Below are experts of layer 5 (counted from 0) of a mixture-of-experts language model. Rows are named router (the router's row for the expert), down (a neuron's output weights, with its number) and show model dimensions 0-127. Each number is 50 + 15 x the weight over its row's rms, rounded and kept within 0 to 99.
After each expert's rows: "comes before" lists some tokens at least twice as common just after its tokens as in all text. This comes from a sample of Wikipedia text that the model never trained on. Tokens count by the router's weight.

# expert 44
router:47 41 55 72 46 34 84 51 48 26 51 88 51 52 42 53 42 45 47 59 58 45 77 37 60 51 55 51 21 70 25 58 62 56 70 45 37 44 49 55 59 38 62 46 58 49 52 37 37 40 43 44 49 40 40 36 40 51 52 38 78 48 43 42 59 36 41 66 80 44 40 67 34 33 74 49 61 51 67 31 47 54 67 65 87 35 36 53 51 53 55 50 68 54 76 77 39 53 64 43 74 51 47 42 28 53 24 14 70 54 32 39 46 22 40 48 51 63 53 42 72 56 59 59 56 13 82 70
down0:33 30 51 31 31 66 24 50 25 77 35 43 44 54 44 64 49 39 52 50 39 47 40 54 61 61 44 45 46 80 40 57 38 51 32 47 51 29 55 43 46 45 17 45 39 54 53 51 62 77 28 25 72 53 61 22 46 34 56 56 50 73 40 45 56 53 50 33 72 59 51 50 47 36 49 44 48 44 27 46 46 71 53 48 41 51 83 48 49 46 40 30 38 17 49 51 68 42 42 45 47 58 53 40 60 62 56 52 44 45 69 56 51 34 27 29 57 87 57 60 23 33 82 62 46 63 76 48
comes before: ",", ".", "\n", " |", " and", " of"

# expert 34
router:42 50 25 57 56 16 68 61 70 53 56 45 50 51 45 47 48 49 45 46 45 56 50 42 59 53 65 43 50 60 28 60 75 48 67 36 73 54 22 53 51 69 61 48 41 80 31 17 64 41 60 69 49 40 36 46 60 85 58 23 64 55 55 24 35 43 45 30 30 51 70 72 43 31 70 69 49 46 40 69 34 63 41 41 49 65 54 33 37 48 08 55 72 36 68 67 59 37 69 29 43 32 33 35 53 57 44 57 66 61 28 49 73 39 45 31 50 53 56 21 68 40 34 37 34 45 45 40
down0:48 35 55 54 44 58 37 51 19 57 45 37 24 63 47 49 35 51 65 44 61 32 39 27 54 69 67 49 45 27 61 84 30 46 41 55 61 29 53 27 38 68 67 73 77 61 47 72 34 57 54 30 55 47 23 33 69 49 66 33 52 60 62 71 46 67 88 34 46 48 55 37 27 32 48 36 51 41 65 51 33 47 32 36 64 67 34 44 52 40 41 47 31 67 58 47 64 28 13 73 64 30 88 56 47 44 70 60 32 25 57 59 50 46 44 55 36 37 34 60 21 47 55 48 29 62 24 45
comes before: " |", "–", ";", " season", " League", " career"

# expert 41
router:56 65 58 47 52 61 37 48 60 45 57 65 59 61 68 68 28 79 71 57 56 82 32 61 55 30 78 47 41 63 40 35 67 55 65 50 43 56 70 45 40 55 56 32 48 61 42 35 75 57 40 68 52 31 59 48 58 60 38 21 48 33 50 52 62 31 22 53 53 54 51 14 33 45 58 59 75 69 55 36 37 48 66 65 57 61 57 33 65 76 69 45 42 76 66 68 64 41 80 40 33 63 38 75 48 54 49 39 59 59 56 54 61 45 60 12 29 24 46 17 65 28 35 41 35 36 44 65
down0:49 45 47 59 45 57 27 72 63 64 57 72 45 74 72 55 75 67 62 48 50 74 37 73 45 56 42 54 35 53 90 43 68 38 59 31 56 72 34 46 44 70 27 41 59 47 71 68 57 59 47 53 52 43 38 66 53 50 41 66 22 60 05 55 42 77 51 49 54 46 43 33 62 57 25 63 66 77 84 41 57 42 29 73 69 76 50 55 62 40 27 50 53 21 38 66 46 41 49 61 73 70 37 48 53 44 34 61 60 43 77 35 53 56 58 51 29 68 33 38 48 51 59 43 66 11 61 50
comes before: "=", "s", "ed", "on", " of", "y"

# expert 8
router:66 66 69 64 58 49 71 67 57 35 36 66 64 61 65 60 43 46 70 41 37 58 74 31 63 60 44 43 36 67 21 34 68 90 59 37 57 72 37 41 55 85 63 58 59 70 43 48 55 42 77 64 39 37 78 49 42 62 40 41 18 31 63 54 49 27 43 26 58 44 43 49 49 46 64 44 52 51 56 60 70 60 67 38 64 42 42 46 55 36 75 60 34 60 56 75 57 47 75 39 47 61 44 40 40 57 30 42 60 37 60 50 63 26 55 38 36 47 69 22 83 38 61 42 23 30 39 45
down0:16 43 48 78 20 68 32 50 50 32 29 47 69 45 55 76 50 45 37 45 43 46 57 62 13 59 77 49 40 32 67 40 56 83 48 45 42 45 47 59 47 34 34 39 47 59 43 56 55 62 57 66 34 59 32 53 33 41 49 27 50 38 55 55 71 70 73 50 30 39 52 63 67 57 33 55 57 32 40 50 62 59 38 48 46 40 56 36 42 43 69 52 53 62 41 73 39 42 55 39 47 41 58 49 65 70 43 59 66 50 67 50 26 73 82 51 51 56 46 62 72 62 62 43 35 33 31 64
comes before: ",", " of", ".", " and", " in", " ="

# expert 4
router:45 26 70 78 40 31 36 62 54 11 82 65 33 33 59 63 43 61 51 29 57 64 40 64 54 05 63 47 40 58 42 61 54 37 52 50 49 33 49 48 59 62 39 44 28 62 40 03 71 64 41 46 20 37 42 35 64 55 51 32 50 39 84 52 48 48 40 26 64 59 56 28 56 81 60 60 64 33 51 54 62 53 52 22 33 67 52 56 34 49 60 36 43 37 65 71 53 56 59 47 47 41 35 55 42 62 45 47 56 57 60 75 46 44 27 46 67 37 45 45 52 53 68 53 32 64 64 43
down0:35 52 43 38 52 65 59 31 38 60 66 47 42 39 37 65 68 64 27 33 65 58 75 48 66 31 58 46 50 65 28 35 40 55 59 55 38 48 70 29 83 63 29 47 62 54 29 55 88 32 59 46 74 55 68 70 57 50 46 45 47 61 58 48 55 52 58 72 42 88 73 48 60 60 43 41 72 45 35 49 35 44 58 70 79 50 64 74 32 69 52 51 68 57 44 41 63 31 56 49 72 63 21 63 23 36 45 52 48 59 53 29 51 45 47 54 42 48 46 46 57 31 28 27 36 84 61 45
comes before: " the", " a", " his", " its", " an", " their"

# expert 45
router:79 60 45 55 58 34 46 71 71 43 45 64 49 49 55 62 45 45 72 34 52 69 61 81 58 72 41 49 18 80 40 27 56 56 44 56 49 52 56 47 59 51 57 48 56 72 58 34 47 43 61 47 28 18 55 80 35 49 78 29 69 56 79 50 55 50 66 12 66 64 58 43 67 34 46 57 54 55 45 43 53 56 64 25 39 46 61 56 53 51 55 13 66 54 35 49 53 76 83 48 60 71 32 49 62 63 74 75 55 49 86 33 37 62 58 40 57 39 49 41 64 59 74 45 46 36 51 66
down0:64 71 35 38 30 19 58 67 52 45 59 27 56 37 65 41 59 46 26 58 35 40 62 20 49 79 47 53 15 49 51 56 85 46 71 37 26 62 53 56 33 63 51 30 57 62 54 40 70 55 36 54 56 53 50 70 81 55 48 50 34 37 35 62 28 60 36 53 33 32 51 60 50 46 47 60 34 30 50 42 64 56 38 67 63 45 44 64 35 56 32 43 64 50 50 75 46 62 39 65 45 17 39 51 38 65 15 43 86 33 33 48 56 54 42 52 57 59 51 32 68 65 44 67 84 31 60 54
comes before: " the", "  ", " be", " a", " been", " have"

# expert 54
router:60 51 57 58 33 33 50 41 37 14 57 71 33 62 52 62 44 52 67 55 59 60 36 52 37 41 50 33 00 56 10 76 72 39 43 52 61 32 40 43 63 42 52 30 68 41 53 49 63 64 59 48 42 44 38 72 57 56 71 40 43 46 50 60 51 25 53 43 67 53 63 15 58 64 72 44 45 23 55 40 44 45 63 43 69 68 57 59 81 50 64 41 47 53 42 37 26 71 32 40 67 53 20 50 59 54 28 44 75 40 68 50 44 65 52 43 58 58 56 30 65 66 33 47 28 20 59 61
down0:68 60 39 64 53 65 52 50 49 51 09 48 56 83 35 42 54 51 48 51 67 57 45 34 57 45 45 17 80 41 55 37 67 48 35 22 53 61 33 48 42 60 40 62 25 80 64 19 36 68 73 20 42 12 68 80 39 36 38 43 59 58 34 77 60 45 24 66 72 27 39 65 42 73 64 47 37 69 37 33 53 67 44 36 52 58 67 57 57 52 46 41 54 42 51 60 38 48 32 47 39 42 37 44 46 48 57 37 54 24 34 30 44 57 61 43 59 55 65 64 74 64 49 47 23 58 56 54
comes before: " |", ",", "–", ")", ".", "%"

# expert 37
router:50 25 46 32 56 39 66 81 45 61 46 50 64 61 40 76 54 44 40 45 32 47 75 23 28 68 27 51 41 64 52 44 67 45 64 39 54 63 48 49 57 54 31 58 65 56 70 28 48 23 64 62 63 29 61 86 40 66 38 59 49 44 60 40 69 37 23 47 93 47 48 71 48 52 41 63 52 48 65 46 73 57 26 71 62 60 34 53 53 42 37 52 43 67 61 88 69 53 64 17 46 58 31 24 40 83 54 56 62 61 60 48 34 49 39 33 52 55 65 29 50 70 51 46 56 50 33 22
down0:56 81 47 16 21 35 47 51 44 55 40 30 27 41 39 37 43 76 67 60 43 51 74 54 73 46 52 64 79 19 51 22 66 31 45 79 53 45 51 67 62 47 49 21 21 71 31 69 64 58 91 46 58 52 48 73 40 47 64 44 67 66 69 65 70 34 41 39 41 67 52 73 35 62 64 35 72 32 60 43 59 62 55 42 48 59 61 52 70 31 71 66 57 31 67 64 40 44 52 42 45 29 51 47 57 68 39 77 65 40 47 69 65 56 64 55 29 58 50 51 52 43 50 59 65 37 42 68
comes before: " |", "  ", "|", ":", "%", " election"

# expert 61
router:61 43 42 52 32 50 50 76 70 50 67 71 54 59 71 66 73 72 73 51 50 50 42 30 56 59 52 24 36 48 29 44 72 36 52 50 27 69 34 74 41 55 56 49 44 62 56 38 44 39 44 69 38 39 66 64 51 75 60 65 62 40 62 43 44 37 35 52 67 51 36 17 57 31 75 76 68 42 68 44 31 68 68 34 59 59 32 58 66 67 63 36 59 29 59 48 57 86 58 20 69 49 45 31 40 55 59 32 77 59 62 55 62 44 34 27 47 67 63 21 43 38 63 21 55 47 50 64
down0:47 44 51 43 66 60 63 51 52 59 45 39 52 61 54 58 60 68 33 46 54 37 64 50 64 67 48 65 33 64 54 38 52 44 77 60 47 46 29 52 75 45 63 50 49 50 57 39 43 58 65 57 67 61 38 48 29 66 42 21 68 61 70 38 40 22 29 23 66 61 72 12 59 38 65 34 51 50 36 77 35 38 58 56 59 54 57 60 41 42 31 58 27 52 70 37 50 57 42 26 51 36 52 65 19 60 67 06 38 30 62 53 40 65 53 44 63 48 42 27 36 59 40 42 66 36 60 54
comes before: " |", ")", "E", "N", "°", "L"

# expert 16
router:64 23 40 54 55 13 38 53 55 49 39 29 45 78 52 42 71 71 44 49 53 52 57 39 54 55 54 45 45 59 52 51 66 79 59 72 54 59 70 34 48 69 41 56 55 50 50 59 66 50 54 95 32 29 36 38 46 61 76 67 72 27 45 30 48 46 61 49 35 50 24 32 46 50 62 54 59 39 66 30 37 46 52 41 52 48 34 36 51 57 66 31 50 23 53 29 40 83 64 25 34 54 31 53 43 48 59 56 57 53 42 43 32 72 41 39 64 46 46 51 56 63 36 44 44 37 41 50
down0:39 78 66 62 32 37 41 60 44 44 49 34 56 67 60 32 46 62 50 41 58 71 72 38 30 44 81 55 59 55 48 38 59 28 40 60 34 44 50 43 61 51 50 55 62 67 45 38 73 67 23 65 35 29 66 51 63 58 49 52 31 63 56 64 27 51 74 57 48 89 37 60 51 45 67 62 46 59 61 49 61 65 36 68 43 55 53 43 72 55 42 71 40 44 42 43 31 67 61 43 54 41 37 51 66 58 35 70 79 76 33 85 44 43 35 36 54 40 69 41 60 28 63 77 26 26 31 66
comes before: "=", "\n\n", "\n", ":", "See", "History"

# expert 36
router:63 39 71 80 37 53 53 48 62 28 78 68 37 44 55 61 46 41 59 42 40 80 60 63 36 35 77 43 26 56 50 57 60 51 50 43 52 39 33 51 57 58 39 54 57 52 33 28 63 72 61 48 40 07 43 58 65 51 60 64 55 29 83 58 53 36 42 41 51 59 82 32 50 71 42 65 51 24 48 49 66 40 40 34 28 48 16 18 49 43 57 39 74 23 58 51 52 66 38 28 65 60 29 55 42 71 44 55 46 27 47 77 58 48 56 48 50 33 58 42 26 45 65 37 44 61 54 73
down0:36 58 41 33 37 51 45 70 57 65 55 51 59 50 38 60 76 74 63 41 65 69 41 70 55 58 60 56 16 51 68 59 54 64 55 64 63 34 74 50 65 45 38 61 39 34 22 54 67 58 64 67 59 53 70 45 82 29 61 66 55 27 39 72 35 31 26 47 39 47 62 51 59 44 54 24 43 67 79 40 42 45 45 44 72 52 58 52 62 61 48 33 68 64 26 41 51 81 50 47 34 40 53 62 36 83 50 71 59 46 61 66 39 56 31 64 61 63 41 54 47 47 75 79 24 75 38 34
comes before: " the", " a", " his", " he", " their", " its"

# expert 57
router:45 46 49 40 51 28 55 35 61 17 54 46 50 57 59 38 56 72 32 64 39 68 25 39 44 48 79 50 25 63 46 53 68 46 46 45 40 60 56 84 44 56 41 51 52 39 52 10 70 36 45 46 55 22 65 67 34 63 48 43 56 64 40 26 54 48 30 61 56 71 76 43 53 39 60 57 58 62 75 28 34 57 78 57 67 38 31 41 49 68 42 24 36 52 46 32 66 68 43 29 77 67 45 28 49 59 68 62 44 23 53 60 46 33 43 51 62 59 81 24 41 73 08 26 65 33 62 79
down0:54 58 38 44 59 48 40 24 52 51 41 57 59 56 51 63 36 37 27 36 28 05 60 47 57 25 46 34 52 35 47 58 26 53 50 78 28 43 07 52 49 52 63 39 49 57 57 61 52 47 36 60 54 55 29 28 57 62 54 59 63 40 72 60 54 56 41 59 49 58 26 31 62 72 63 49 40 29 70 32 70 48 56 70 60 49 61 34 57 47 58 72 48 58 44 29 46 40 49 40 37 43 52 45 51 43 65 40 64 44 49 59 42 57 51 34 56 59 75 58 72 39 56 41 55 44 61 71
comes before: " of", ",", ".", "s", " and", " in"